From a checkpoint of a small mixture-of-experts model trained on Wikipedia: 11 layers, a sigmoid router.
Below are experts of layer 6 (counted from 0) of a mixture-of-experts language model. Rows are named router (the router's row for the expert), down (a neuron's output weights, with its number) and show model dimensions 0-159. Each number is 200 + 30 x the weight over its row's rms, rounded and kept within 0 to 999.
After each expert's rows: a language model's description of what the expert responds to. This comes from a sample of Wikipedia text that the model never trained on.

# expert 23
router,181,174,196,204,162,214,174,200,239,143,207,239,220,166,178,248,121,262,214,201,151,162,224,161,205,213,163,225,232,166,198,169,164,197,187,244,197,217,234,199,173,211,201,169,213,206,197,197,226,208,258,175,190,168,217,214,167,240,222,156,159,192,181,212,222,218,220,204,203,158,121,209,187,165,218,311,176,202,210,192,176,221,190,241,197,217,192,224,224,156,168,235,201,184,212,175,192,163,221,239,196,134,219,222,157,167,181,195,169,207,249,211,201,161,204,194,219,178,216,200,164,217,188,200,230,264,211,191,223,192,208,186,203,191,215,201,168,187,213,196,201,168,244,182,211,248,251,129,185,181,204,278,189,172,218,218,268,197,193,196
down0,232,189,146,195,236,193,177,208,171,190,192,170,177,187,223,237,140,209,218,202,192,214,163,200,192,201,168,193,189,192,216,186,244,209,180,252,158,204,203,204,177,166,213,167,217,161,192,147,144,246,155,228,152,236,172,227,196,221,217,209,230,199,260,251,265,207,189,189,195,176,192,193,122,181,192,167,165,165,211,180,199,242,159,214,196,219,195,186,180,190,248,183,212,180,195,129,209,144,192,138,224,264,163,171,228,246,212,188,218,179,205,233,178,173,225,215,226,235,248,178,210,231,191,225,231,235,214,222,231,210,180,256,238,227,193,150,206,204,183,197,236,227,205,208,219,150,218,201,239,228,250,193,224,122,183,200,185,255,226,223
Description: The word born in footballer biography openings, birth-year digits, and Arabic, Cyrillic or Thai character bytes.

# expert 1
router,197,217,216,196,181,157,223,209,229,156,231,208,231,194,198,196,138,212,213,205,198,209,219,179,201,170,243,233,243,211,179,168,193,176,159,191,231,235,196,161,256,236,175,177,251,205,159,157,183,186,236,189,170,218,245,174,158,240,245,202,179,206,193,195,194,188,199,214,160,222,148,196,153,149,275,251,219,240,261,168,182,202,193,207,150,187,208,239,192,186,139,224,230,178,187,203,202,147,226,202,191,170,219,206,149,187,200,239,178,212,161,199,193,184,188,215,220,237,217,241,227,198,208,170,241,204,211,150,261,153,238,206,218,205,226,224,158,180,188,243,136,164,233,183,195,219,251,177,162,151,236,240,134,190,220,181,212,183,205,177
down0,215,179,206,197,197,206,136,214,125,201,218,189,181,210,207,237,168,228,232,242,159,203,172,167,188,200,224,153,225,125,230,227,208,166,187,170,178,176,194,202,234,217,246,195,232,158,188,229,226,213,246,153,161,209,243,211,218,180,205,223,211,204,139,219,161,229,212,143,174,114,207,195,190,197,183,198,197,204,192,189,198,182,231,241,197,233,205,277,243,208,196,239,211,193,155,212,203,199,165,210,198,219,188,181,222,209,223,190,233,212,242,189,185,183,209,199,124,258,216,189,167,248,186,225,214,243,210,205,143,165,142,147,229,194,226,186,231,233,264,163,227,206,242,145,204,185,186,222,228,189,246,210,243,174,219,216,217,212,210,227
Description: Conjunctions and relative words opening a clause, usually after a comma, such as since, where, although, which, that, but.

# expert 12
router,181,204,248,228,221,159,148,180,206,128,220,186,216,244,256,183,184,190,199,224,188,178,206,201,203,153,200,242,204,214,243,173,176,171,185,205,218,235,237,214,220,232,201,163,193,190,146,161,174,171,234,169,202,201,212,196,190,234,233,216,177,217,259,216,215,210,240,208,167,226,157,168,175,187,219,283,162,208,235,196,203,218,178,247,166,159,222,193,220,210,122,193,194,195,204,253,185,186,198,231,167,152,232,179,214,190,137,227,160,225,188,233,179,181,167,186,187,255,220,248,260,197,214,138,173,223,197,137,194,177,213,209,220,155,202,188,136,204,195,231,190,182,237,192,234,230,184,222,218,144,216,240,177,178,238,165,226,202,181,215
down0,200,210,197,191,143,144,193,229,203,133,251,215,199,216,272,189,275,182,279,167,216,196,204,147,188,258,168,215,172,150,244,157,192,275,152,194,230,229,188,188,163,159,188,239,228,155,235,219,173,245,198,139,182,202,245,237,209,215,211,173,201,188,207,205,228,192,196,176,226,214,172,215,252,196,169,192,171,188,238,184,237,215,207,171,164,185,229,191,212,235,205,211,190,164,162,225,205,226,168,178,217,246,160,175,177,182,204,192,253,180,221,194,199,242,180,239,142,164,216,195,217,204,217,224,210,202,185,205,251,170,186,185,205,197,245,192,258,143,202,178,182,190,188,226,219,229,182,244,187,162,184,216,196,187,194,201,184,157,165,208
Description: Lowercase consonant onsets starting a verb after to or and, such as c(elebrate), c(atch), bl, sl, str, plus took, know.

# expert 20
router,165,147,203,219,203,177,194,204,206,189,195,224,167,235,242,248,150,213,203,188,158,168,221,177,222,191,220,208,219,205,230,180,158,205,218,165,233,247,296,204,247,205,157,194,195,224,142,164,216,232,249,192,160,205,246,234,181,201,213,221,171,200,216,190,187,230,215,196,196,216,149,196,178,212,236,264,145,247,252,198,249,193,227,216,119,177,180,225,210,196,171,216,148,217,177,179,208,187,216,232,162,177,184,164,205,169,169,209,194,209,227,197,222,182,157,186,221,195,228,236,221,177,186,185,235,210,212,201,207,178,254,207,179,155,214,205,171,223,211,171,133,192,272,192,247,244,233,162,234,149,247,224,151,183,207,189,220,212,189,186
down0,176,163,241,144,155,226,219,200,212,200,234,211,206,170,163,257,254,216,200,270,196,208,171,227,183,206,242,178,213,251,216,218,177,243,191,186,229,198,199,172,241,246,173,198,221,216,197,215,143,205,208,235,231,115,176,168,190,235,194,209,209,136,213,176,224,181,287,148,147,174,221,197,198,231,190,196,208,190,176,200,230,242,274,201,193,173,181,277,200,207,142,208,222,183,201,248,157,209,207,182,217,168,208,176,234,223,212,179,188,226,198,186,197,206,266,157,166,195,175,188,154,233,210,206,235,225,224,209,175,180,234,192,134,196,187,215,165,221,208,174,174,181,170,182,202,160,177,169,189,212,151,205,222,168,199,201,165,186,189,224
Description: Tokens in album credits, discographies and tables: first names, instruments, roles, as in Jon, guitarists, engineer, mastering, certification.

# expert 8
router,162,179,174,191,175,178,147,196,200,173,169,192,221,206,231,221,187,251,225,215,130,173,172,162,172,208,189,271,241,199,165,168,179,172,220,179,191,217,258,163,219,260,202,222,188,161,186,167,208,175,244,166,174,173,218,221,198,201,253,184,196,234,183,202,215,180,168,233,190,203,180,170,131,152,248,266,224,254,240,201,217,208,189,219,185,208,232,230,210,163,144,222,238,184,197,190,219,176,201,245,181,178,222,197,188,151,148,197,210,204,187,208,172,207,224,155,197,219,143,183,242,228,248,142,207,204,206,212,192,192,255,247,202,216,191,214,184,228,163,203,153,189,253,174,248,245,219,167,207,173,253,241,217,188,205,210,248,199,214,187
down2,203,238,144,202,205,220,201,182,190,145,187,223,232,168,184,194,195,164,179,176,190,223,244,229,244,238,169,193,204,188,219,154,216,256,172,234,221,199,213,182,132,210,248,146,183,196,151,125,215,198,265,276,214,207,216,238,177,230,197,200,202,192,192,215,241,230,188,248,177,230,183,200,261,176,201,180,214,216,191,196,268,260,214,139,176,154,205,224,216,150,168,223,135,221,153,207,235,175,170,207,256,158,188,206,171,215,171,145,216,230,171,172,253,202,219,192,183,193,152,242,179,239,213,189,175,220,199,211,223,188,235,164,185,205,203,208,212,192,169,169,208,182,232,207,178,234,218,207,177,186,208,186,180,174,172,198,228,249,188,171
Description: Nouns and suffixes naming fields, institutions or domains, often after of or and, such as social policy, farm, Criticism, -ical, -ology.

# expert 3
router,209,205,205,202,190,177,165,153,188,159,201,183,222,188,234,216,172,234,246,208,152,202,159,214,230,161,181,256,258,187,190,163,167,218,190,215,165,198,201,221,241,210,195,184,224,168,221,128,184,188,231,151,176,176,212,147,249,237,224,152,190,205,159,243,191,194,199,220,166,222,186,180,166,184,231,283,188,214,271,234,202,229,221,245,223,196,201,224,201,185,165,209,230,186,193,208,171,113,214,186,166,172,229,235,171,185,149,262,167,241,203,212,175,146,196,200,207,200,204,260,191,228,196,160,236,212,205,171,201,211,211,220,190,155,188,205,159,248,207,214,174,177,266,194,198,214,211,202,226,176,244,224,185,191,216,242,229,187,188,263
down0,195,129,220,193,170,139,248,264,183,196,230,160,177,202,158,210,173,223,222,228,208,212,226,194,123,203,201,179,206,204,235,173,143,180,192,206,240,213,241,161,162,246,214,241,265,237,258,222,160,199,233,173,231,178,254,198,202,217,187,214,206,179,232,205,235,168,245,216,208,166,181,177,205,213,206,202,228,202,168,226,231,146,160,216,256,178,175,203,244,225,160,216,192,218,180,213,171,216,213,191,204,189,178,225,238,194,181,151,146,198,184,198,199,205,178,253,205,202,167,148,213,229,174,199,252,199,200,211,245,208,194,178,160,227,220,198,194,215,231,212,242,143,153,191,273,162,160,200,191,205,205,206,218,216,214,171,147,158,204,159
Description: Country, state and city names after in, of or Country:, such as India, California, United States; also decade digits in years.

# expert 29
router,158,194,185,204,206,186,144,195,238,161,181,212,242,210,215,232,164,240,191,240,162,170,202,157,172,194,225,251,253,171,189,172,181,186,221,190,244,199,225,173,160,191,173,213,199,174,179,156,206,199,224,168,140,207,184,212,201,228,189,194,187,234,201,203,212,179,186,257,187,159,180,204,212,164,217,266,210,267,235,210,188,185,220,194,176,207,214,235,225,190,171,228,212,168,244,186,185,181,230,217,190,176,224,205,172,163,183,244,173,150,165,189,156,222,228,158,161,240,153,183,227,195,247,183,148,212,178,165,211,167,227,232,179,212,182,204,162,200,177,217,166,166,256,221,260,266,240,187,201,184,268,267,189,162,216,233,248,163,187,159
down2,219,200,200,252,188,211,243,264,192,193,205,201,214,177,239,263,214,180,143,192,232,185,173,233,183,199,199,245,225,164,229,171,187,213,205,224,241,184,212,243,207,178,228,263,210,165,200,200,163,193,207,154,212,202,171,170,230,165,248,218,200,243,195,173,218,191,183,202,257,259,233,174,186,172,232,217,197,171,189,175,206,175,181,249,270,213,158,144,214,160,207,194,188,237,227,227,218,197,146,195,203,233,248,133,141,196,139,151,179,167,209,196,193,179,257,217,170,182,194,169,189,186,200,193,171,140,197,228,219,190,226,243,239,179,151,197,214,176,205,191,238,158,241,207,180,189,176,191,259,174,201,155,206,208,204,169,199,234,148,207
Description: Digits inside table figures, coordinates and dates, plus plural group nouns such as members, players, samplers.

# expert 0
router,158,229,158,198,193,204,169,222,190,159,165,212,244,206,216,275,170,258,205,250,174,189,201,159,195,196,213,259,238,186,166,192,147,204,203,189,213,226,196,184,177,214,165,214,201,160,190,137,183,196,249,134,158,168,178,168,148,237,193,221,194,232,185,187,206,213,144,208,206,179,167,189,200,181,228,262,240,240,209,179,183,200,218,194,166,184,217,232,196,175,153,220,217,191,201,200,223,172,241,212,180,185,239,230,160,151,196,202,172,153,166,174,180,214,253,194,180,216,136,198,228,196,252,175,169,232,221,200,205,154,242,224,223,196,166,168,175,187,190,196,156,166,259,222,204,256,237,170,217,210,260,273,201,205,228,202,220,180,206,194
down2,189,231,193,207,177,198,224,191,189,220,170,210,237,168,188,215,182,175,147,208,168,186,193,186,196,262,210,192,217,145,231,221,186,204,212,187,264,218,231,148,253,246,221,148,176,152,214,173,236,230,221,241,201,237,197,224,157,182,227,199,211,183,195,233,184,195,192,245,195,218,137,177,225,197,248,200,186,263,224,144,210,152,242,208,215,181,223,198,172,193,194,199,198,209,258,181,161,202,202,193,235,139,220,217,192,152,197,191,139,181,196,214,175,171,138,198,247,210,160,217,239,155,210,196,224,221,170,218,206,209,229,225,193,261,108,214,156,204,136,225,186,200,194,196,182,237,229,211,150,184,245,177,205,206,151,229,208,203,238,168
Description: Capitalized word starts of names and titles such as Mc, Mel, General, Committee, plus table header cells like Votes.

# expert 4
router,165,208,196,231,208,178,142,170,183,181,213,204,241,212,210,194,200,269,242,215,155,205,185,169,216,211,192,228,236,254,237,149,183,210,183,266,188,226,167,167,190,249,164,155,221,160,198,172,235,199,264,176,137,201,242,202,153,221,182,204,175,211,185,216,221,256,183,174,246,170,182,181,218,169,201,244,170,197,216,217,211,158,147,212,162,159,208,202,203,189,154,196,218,215,176,191,208,178,199,218,144,179,185,200,248,231,168,223,223,179,233,257,231,195,190,162,246,173,166,209,164,240,164,212,160,237,208,193,211,170,165,240,215,144,151,190,192,232,171,179,190,198,255,202,196,238,256,187,184,198,240,236,168,237,192,180,200,192,244,238
down2,304,190,161,265,206,209,216,189,171,213,226,211,229,234,154,251,227,226,241,174,157,167,218,209,199,169,149,190,189,218,213,172,165,224,213,170,181,257,185,271,177,196,212,201,161,212,213,182,226,195,176,192,209,189,183,204,167,170,216,205,193,224,237,188,166,230,236,243,196,249,201,215,276,137,160,126,157,225,180,194,198,208,191,255,173,167,185,208,208,190,226,167,249,227,185,138,200,209,229,231,199,202,206,234,146,213,193,189,189,198,128,152,214,177,192,257,186,203,192,174,177,197,195,249,209,218,194,173,213,253,194,163,162,222,201,172,191,212,240,205,204,202,184,240,165,208,222,155,226,163,181,197,200,217,201,159,173,185,191,207
Description: Table cell separators, spaces and word continuations in tables and demographic census prose, such as "Hispanic or Latino of any race were".

# expert 31
router,169,251,233,229,187,146,212,196,196,183,231,175,212,212,278,197,139,249,190,225,158,159,153,192,189,192,184,221,237,209,197,140,193,224,184,150,153,233,203,226,180,266,190,202,188,198,230,155,172,192,215,235,136,207,200,158,175,257,167,177,168,216,200,215,210,222,172,196,231,176,194,204,188,188,177,219,181,153,202,188,214,225,190,194,169,160,208,241,212,162,191,234,206,234,214,165,184,165,248,240,203,161,248,240,215,193,171,203,221,173,188,230,192,173,209,194,229,204,164,235,252,224,182,179,220,211,184,178,228,152,197,217,223,155,125,188,185,193,176,211,173,166,236,207,210,239,214,205,182,155,273,244,162,248,250,183,204,185,234,239
down2,202,192,148,194,226,229,224,278,239,218,213,199,199,235,177,180,213,169,193,245,215,172,177,194,144,204,254,150,210,159,115,166,167,214,209,208,206,155,223,234,203,127,200,210,228,194,206,204,230,277,249,210,201,216,218,165,216,154,177,224,219,206,179,159,211,184,191,155,224,248,207,216,202,247,209,237,179,234,178,200,239,231,195,203,205,221,170,235,211,171,161,186,222,192,229,190,207,192,186,207,256,174,189,202,211,201,216,168,246,201,189,195,227,178,163,204,144,220,219,195,212,236,232,190,192,184,196,185,180,183,182,182,126,279,199,200,199,195,246,185,172,214,237,196,216,209,182,172,185,244,207,180,109,160,190,195,259,202,187,144
Description: Place-name words and list dashes in location entries and addresses, such as Street, Railway, Hospital, Cross, and "- Coordinates".

# expert 17
router,173,214,224,186,206,118,158,187,194,149,211,228,208,213,186,244,184,250,195,239,186,134,195,196,211,196,205,232,220,234,221,188,222,147,158,193,181,192,195,180,263,206,237,200,233,199,182,157,240,143,215,178,147,192,179,193,206,239,268,184,207,215,166,206,196,164,176,251,212,169,190,171,179,167,219,246,220,264,263,226,215,200,217,236,150,176,216,242,229,188,151,216,224,185,215,184,236,198,208,234,159,172,221,221,167,211,166,218,198,170,184,218,203,214,220,161,212,217,211,219,217,227,206,146,162,218,188,140,205,169,222,264,183,194,196,172,176,217,216,179,172,202,228,184,219,226,241,176,193,129,216,258,155,220,208,160,260,197,213,180
down0,201,234,190,216,147,202,199,205,202,155,193,238,164,181,204,199,155,215,213,205,180,193,212,232,218,286,183,149,224,203,213,178,217,237,225,189,187,194,212,175,168,236,141,130,155,211,179,177,176,179,155,280,173,211,135,222,191,224,214,155,210,242,243,221,234,186,213,212,199,189,209,203,196,260,182,187,167,165,177,172,258,221,218,249,189,181,210,213,223,213,180,219,187,160,151,207,178,144,200,250,195,214,202,202,167,187,263,196,188,176,241,264,171,181,212,233,222,183,259,250,193,176,202,282,168,238,245,160,174,223,185,170,147,204,232,185,226,185,192,218,169,206,170,189,209,206,203,201,158,182,160,219,181,216,218,198,178,208,216,178
Description: Commas, and, closing brackets and section words such as History, Early, See also, in lists and clause breaks.

# expert 26
router,224,217,206,205,190,142,200,180,195,172,166,192,222,272,250,231,151,205,218,228,140,216,197,174,192,206,218,159,252,211,224,180,180,186,191,211,147,202,230,192,183,194,165,210,210,178,166,156,255,175,245,206,138,214,186,177,200,244,234,155,157,258,171,217,257,191,167,211,175,194,190,198,242,172,177,223,207,200,182,187,186,184,222,196,169,178,156,198,199,210,189,251,220,196,216,175,203,160,197,217,177,178,230,244,174,195,178,247,154,199,199,211,179,202,221,145,213,235,177,251,234,168,206,207,174,230,182,191,222,154,241,218,179,157,184,223,160,208,203,171,127,150,220,178,190,252,255,234,190,169,280,200,183,162,249,219,192,223,208,155
down2,216,279,146,192,179,137,180,230,206,198,191,143,228,154,193,161,183,213,208,223,198,203,163,175,198,218,219,279,219,253,192,221,234,205,230,209,187,167,202,208,198,159,201,230,248,229,236,154,222,196,149,227,170,198,203,186,214,167,232,199,206,165,213,182,166,182,192,168,209,227,236,195,207,261,182,153,146,182,145,185,162,225,237,169,243,202,205,165,165,204,224,216,219,236,153,159,206,178,187,206,189,175,240,199,200,235,202,169,223,207,190,204,162,176,201,239,174,185,226,149,201,214,157,168,215,209,273,211,174,190,185,229,163,168,205,175,245,263,224,206,269,221,199,172,188,225,156,226,190,247,237,167,199,198,218,145,214,216,220,169
Description: Syllable pieces inside Japanese and Central Asian names, such as Yos-h-ino, Yok-oy-ama, Ak-barov, plus stray line-break dashes.

# expert 14
router,193,238,208,204,243,193,156,125,220,156,210,224,220,260,210,227,185,284,250,223,159,195,212,170,152,202,226,223,287,188,226,137,197,210,233,175,138,184,196,202,199,194,195,147,173,166,196,177,192,214,224,249,148,156,179,211,179,196,198,215,229,217,191,204,205,185,196,219,216,183,182,181,204,180,185,232,165,225,248,220,229,195,212,167,194,169,202,220,209,173,156,217,222,191,218,210,220,179,213,220,180,138,251,183,260,221,180,276,181,174,167,176,235,202,217,171,188,199,164,195,207,234,199,188,212,197,214,132,201,143,211,235,235,188,169,229,160,193,175,180,170,194,244,173,189,242,250,207,209,183,248,257,157,186,222,196,210,198,199,212
down0,218,199,232,177,161,153,224,216,220,232,196,215,217,225,173,187,217,231,190,211,231,237,216,132,194,217,209,224,199,206,200,186,192,176,217,215,210,166,183,152,229,171,157,132,148,232,198,182,152,162,238,163,202,263,288,221,205,236,146,168,209,224,239,184,269,174,223,221,278,249,211,184,185,203,215,191,246,158,247,209,238,159,164,211,262,149,240,155,178,210,239,240,193,182,154,196,158,173,232,229,231,207,186,190,175,218,150,172,167,181,200,178,220,193,183,193,225,167,186,203,175,143,205,203,213,194,185,178,164,190,234,237,200,208,215,211,194,236,202,215,208,223,201,151,183,198,203,210,158,207,176,213,205,254,193,177,172,204,186,247
Description: The word of and endings completing participles or adjectives before a noun, such as ruined, upgraded, enlightened, summer of, largest.

# expert 6
router,178,233,236,214,188,183,138,164,225,139,184,208,211,207,189,241,134,252,232,211,175,202,163,183,191,198,212,185,195,204,179,159,190,215,193,202,213,218,222,165,232,195,227,158,176,186,200,115,231,205,203,201,182,193,207,216,167,255,165,189,193,231,195,211,203,224,225,217,217,166,160,145,224,181,204,291,187,233,194,268,223,190,229,227,172,214,198,269,190,198,141,273,169,205,203,181,214,171,244,220,206,169,208,184,229,126,179,218,220,210,192,188,201,191,210,184,147,198,176,233,232,209,225,217,225,280,213,183,194,206,163,221,180,179,163,186,189,229,176,176,163,193,246,209,226,233,187,169,199,169,216,214,138,189,243,195,201,211,267,219
down0,244,230,210,144,237,281,183,199,203,180,190,199,171,169,170,192,238,200,215,205,184,175,171,207,206,196,197,110,185,189,169,205,221,199,241,172,266,190,167,153,196,221,200,195,211,185,213,172,194,170,204,148,144,171,251,246,263,166,221,201,257,181,219,204,194,213,242,174,144,200,219,201,237,204,242,181,193,175,223,220,169,195,229,196,197,137,195,212,133,161,229,187,176,184,183,184,182,195,235,202,176,204,219,198,208,177,183,248,215,221,169,293,224,226,179,188,237,177,154,197,221,246,182,191,213,228,213,221,173,247,165,180,190,236,174,221,212,192,207,171,192,224,215,216,273,165,265,208,202,182,210,199,220,215,132,202,198,190,192,238
Description: Word-start pieces like pr, Serv, Inc, Rel and opening parentheses, often in election tables beside party names like Liberal.

# expert 27
router,175,223,181,184,189,170,201,207,219,120,187,210,235,189,208,227,173,242,192,229,154,156,200,162,174,179,205,243,259,176,202,177,161,161,192,165,236,208,241,187,176,223,188,201,167,165,182,140,213,184,225,172,170,207,168,189,186,237,220,214,185,224,215,202,214,192,185,241,182,180,140,187,193,195,231,281,227,271,226,214,197,221,227,193,177,198,215,224,221,166,161,214,216,174,235,175,231,178,237,218,191,208,217,204,170,169,213,220,162,173,157,175,168,196,257,158,161,240,168,182,233,202,225,190,182,226,234,178,224,174,238,242,188,208,162,196,156,197,192,198,167,173,250,208,253,247,237,169,202,206,262,259,202,151,243,186,254,150,189,168
down0,146,241,218,192,223,180,251,177,215,171,189,248,181,233,168,215,172,167,213,168,201,217,188,166,227,197,171,184,166,221,277,235,160,183,166,141,262,209,158,221,175,253,157,182,220,228,225,235,176,172,182,208,218,221,176,228,223,207,168,195,193,209,203,230,197,297,280,217,196,183,189,204,230,167,186,174,180,194,189,207,177,231,179,235,203,212,227,205,236,233,200,180,211,215,213,221,184,157,258,136,198,180,210,188,176,149,182,220,193,272,186,185,154,170,241,164,207,239,221,221,219,204,201,167,196,205,233,166,192,174,176,202,213,213,221,214,216,167,206,194,217,180,183,187,175,190,243,228,222,112,175,173,153,209,194,187,215,196,216,130
Description: Year and number digits like 0, 9, 1 in dates and tables, the Votes header, and reporting verbs like wrote, stated, scored.

# expert 21
router,175,203,202,250,179,210,199,197,254,161,195,242,191,205,230,250,171,201,221,187,161,186,187,147,189,183,229,195,237,203,174,189,182,198,193,153,214,223,269,170,248,202,185,194,229,205,174,185,164,220,219,183,156,215,242,239,180,179,225,230,180,241,226,201,174,228,238,205,174,200,158,194,202,177,238,256,177,288,214,233,222,224,177,197,158,209,208,274,193,202,169,232,185,165,189,224,193,190,227,213,178,140,235,190,172,169,132,237,157,175,172,206,171,191,178,217,174,205,170,218,205,186,213,157,216,216,195,199,262,181,250,232,243,161,176,235,135,205,192,182,180,152,235,190,229,230,236,191,205,179,252,224,185,166,251,218,211,187,180,135
down0,175,190,234,165,215,240,241,193,162,228,211,170,188,163,139,200,225,249,247,214,241,222,226,194,216,242,146,235,219,195,198,229,185,160,243,179,176,231,181,216,206,156,197,178,181,160,193,263,204,185,204,187,223,187,201,198,265,143,187,184,211,185,168,194,239,195,219,262,219,194,203,232,235,232,199,132,198,180,169,210,196,150,227,184,243,175,200,212,210,209,227,201,246,189,175,229,206,229,154,207,214,218,209,175,186,205,225,238,224,199,206,185,246,250,197,201,259,208,145,169,229,216,161,160,194,202,170,179,172,235,174,189,166,165,210,212,195,210,151,196,138,192,81,182,184,221,214,223,185,226,181,207,197,227,140,160,218,177,221,216
Description: Articles and conjunctions like the, and, In, upon, often in cast lists and tables, plus football position codes MF, FW.

# expert 24
router,207,216,204,236,174,200,185,160,205,148,202,205,247,205,244,235,155,219,257,214,127,146,211,177,217,207,189,257,211,214,196,193,175,233,206,175,208,179,182,217,190,227,184,210,243,157,176,171,242,225,194,223,159,182,202,147,182,223,177,200,212,228,189,167,194,213,193,207,243,185,189,164,157,160,211,230,206,221,207,225,211,162,191,244,160,202,167,227,207,178,213,236,223,188,194,158,235,156,278,249,214,150,205,239,170,208,138,246,187,191,200,171,193,220,228,190,193,204,195,237,188,178,181,188,157,246,171,209,228,162,252,224,212,129,149,206,188,222,196,199,179,191,257,209,255,214,253,201,244,209,216,241,137,161,243,204,229,155,201,217
down0,205,116,185,181,245,221,202,222,239,230,203,212,191,159,219,202,212,221,170,131,148,183,182,206,233,204,206,204,195,172,185,163,195,169,176,212,184,210,203,150,166,221,191,220,185,199,183,185,185,196,232,164,177,206,175,174,224,238,201,202,181,181,198,236,209,199,196,153,196,236,190,163,161,191,184,112,223,212,161,149,227,141,195,211,134,198,239,239,174,264,216,173,249,216,210,176,199,253,216,137,257,208,238,255,265,199,214,206,197,209,197,243,245,195,197,194,220,183,239,174,193,155,195,199,160,222,205,224,220,206,190,215,194,127,166,230,259,254,242,199,245,165,147,205,206,182,236,216,186,197,152,225,207,201,216,207,216,221,190,192
Description: Latin taxon name pieces in biology infoboxes, like -idae, -oda, -atus, plus symbols in formulas and chemical identifiers.

# expert 13
router,164,234,220,200,263,158,210,190,183,130,163,226,267,215,238,209,138,233,251,221,189,182,183,166,178,208,204,187,251,169,185,173,193,183,201,178,205,276,242,212,238,218,168,215,225,187,151,174,182,150,210,194,159,188,204,186,191,215,193,175,201,206,191,211,214,193,199,228,230,201,186,191,212,154,216,221,194,210,182,166,181,203,198,141,152,168,179,234,189,186,179,231,188,220,228,126,160,166,250,217,217,167,224,206,176,158,143,242,188,235,189,192,204,165,211,172,229,237,196,186,214,192,215,208,197,224,243,211,196,182,258,221,235,158,165,218,148,198,167,202,188,168,236,173,223,207,238,209,167,161,259,260,208,174,208,239,250,141,208,165
down0,162,169,182,205,175,227,216,198,257,202,152,271,163,184,174,155,156,191,178,156,202,205,218,159,230,165,147,172,174,201,221,201,232,163,207,256,265,151,219,190,197,202,259,189,225,213,220,230,144,204,213,229,193,219,154,215,150,188,210,196,204,212,192,211,178,206,210,241,189,222,234,201,205,200,205,121,200,210,184,147,221,227,196,197,180,196,202,174,215,224,232,251,233,190,195,192,240,169,202,242,181,245,260,230,172,209,226,239,170,177,155,220,203,232,194,188,243,129,172,192,197,163,207,227,190,201,222,170,218,160,227,215,225,207,198,212,277,147,191,218,224,208,165,241,211,206,234,160,239,164,222,199,204,181,208,135,208,182,155,171
Description: Section-heading markers == and ===, and later pieces of surnames or proper names in lists and tables, such as Opp-enheim, Muir-head.

# expert 15
router,106,241,236,194,203,219,210,212,227,108,223,205,215,187,210,234,148,258,215,236,165,144,197,172,163,236,213,201,256,194,249,194,210,231,222,161,197,238,208,222,230,187,223,167,251,215,199,195,186,188,214,176,164,211,196,204,185,278,206,148,210,217,199,201,255,232,219,217,198,209,142,238,218,188,199,235,205,220,255,186,179,189,207,223,156,190,214,202,199,205,180,191,193,172,204,188,203,192,240,184,173,143,258,190,163,182,145,220,200,161,165,150,157,177,179,172,208,209,181,241,230,212,218,172,187,200,208,199,231,157,216,245,216,204,191,182,204,172,206,193,142,181,259,199,223,246,238,190,236,209,237,224,148,216,234,243,193,229,184,197
down2,161,205,181,212,200,210,202,146,176,207,223,212,233,206,156,188,183,192,179,218,205,217,152,142,156,227,238,206,154,133,229,242,203,200,160,214,186,113,203,216,210,187,216,218,221,185,243,230,151,206,226,193,186,186,203,171,228,252,169,184,210,208,171,200,180,219,246,234,220,204,227,214,179,232,192,196,197,222,172,194,259,143,154,265,201,268,246,243,233,159,180,206,180,161,187,159,265,191,233,239,225,226,203,182,203,186,192,177,180,230,184,225,253,191,211,213,206,192,183,204,185,183,228,256,226,205,217,194,214,126,225,204,157,178,196,211,239,246,220,227,192,167,132,219,144,155,193,182,172,168,211,191,218,225,207,154,220,234,180,199
Description: Pipe separators and digits inside sports results, schedules and statistics tables, such as | between date and opponent, and scores.

# expert 30
router,176,214,194,211,226,169,168,236,176,169,163,233,224,256,240,213,171,232,236,267,149,182,151,188,200,184,157,215,237,205,212,185,172,231,201,148,210,223,213,186,182,178,214,214,223,180,189,186,196,170,225,213,181,214,217,221,173,235,191,154,173,224,211,223,193,199,225,219,250,233,155,202,158,186,171,235,204,209,211,182,188,160,232,204,185,184,238,239,217,124,194,269,158,212,195,180,195,173,242,246,159,182,240,240,180,162,166,255,198,175,169,177,217,176,222,208,203,204,181,232,288,200,151,171,141,207,194,187,184,134,233,249,183,172,174,245,200,215,218,184,193,164,262,155,182,265,200,216,176,191,229,227,196,192,196,203,183,208,170,173
down2,183,171,207,162,178,126,183,205,132,197,207,219,203,185,169,169,150,211,235,205,195,224,178,133,222,219,231,235,188,201,175,147,132,218,162,222,251,204,200,219,189,190,203,225,198,226,202,145,150,205,186,196,209,232,251,217,218,244,225,169,210,186,193,199,198,213,200,157,186,216,217,214,212,204,157,256,162,217,155,214,236,180,199,238,243,244,263,191,213,201,185,190,203,217,175,185,193,157,245,237,151,223,171,227,196,191,238,199,218,195,193,220,229,214,234,176,186,185,247,142,203,146,260,219,232,171,178,221,216,206,210,173,166,207,186,171,181,224,236,217,208,168,258,171,180,146,201,256,229,219,231,192,283,191,231,200,146,201,213,209
Description: Accented letters and word pieces inside Spanish, Portuguese, Slavic and other non-English names, such as ñ, ç, ón, ić, de.

# expert 16
router,153,220,261,224,202,142,182,137,178,193,191,218,238,189,254,203,181,261,230,198,195,156,182,145,189,176,195,206,218,219,242,179,182,238,179,225,185,221,202,237,189,230,249,156,180,197,193,146,169,185,258,206,183,190,229,166,194,205,224,187,190,230,165,200,234,250,195,198,254,154,157,175,203,167,232,224,193,192,230,186,218,181,134,175,175,164,188,224,209,186,187,263,203,221,206,132,215,153,272,259,196,147,184,179,197,172,180,214,184,215,242,205,191,135,215,189,202,211,192,218,212,229,164,160,221,233,207,202,251,160,191,227,194,159,151,227,188,214,195,217,190,161,250,180,188,255,228,199,188,212,223,240,165,198,223,212,204,180,171,193
down2,169,219,193,223,202,268,212,194,233,163,215,191,243,188,227,200,218,193,202,172,149,186,215,183,175,149,197,213,218,252,187,150,211,160,149,218,196,251,175,217,194,191,225,193,250,194,167,196,230,223,196,226,224,227,198,214,162,246,237,224,151,248,195,193,156,171,205,177,220,200,215,200,296,150,206,263,215,214,254,186,176,183,193,234,158,204,214,265,223,198,235,179,196,194,203,193,184,202,203,222,220,186,174,205,197,242,165,222,225,230,206,194,200,199,189,164,182,212,198,247,191,209,173,208,201,263,247,214,188,137,180,177,147,217,165,204,188,202,250,207,184,132,231,212,216,214,216,192,189,210,201,175,105,149,145,164,223,167,177,238
Description: Periods and year digits closing bibliographic references, publisher names and German words with umlauts, as in "(2007)." or "Publishers. ISBN".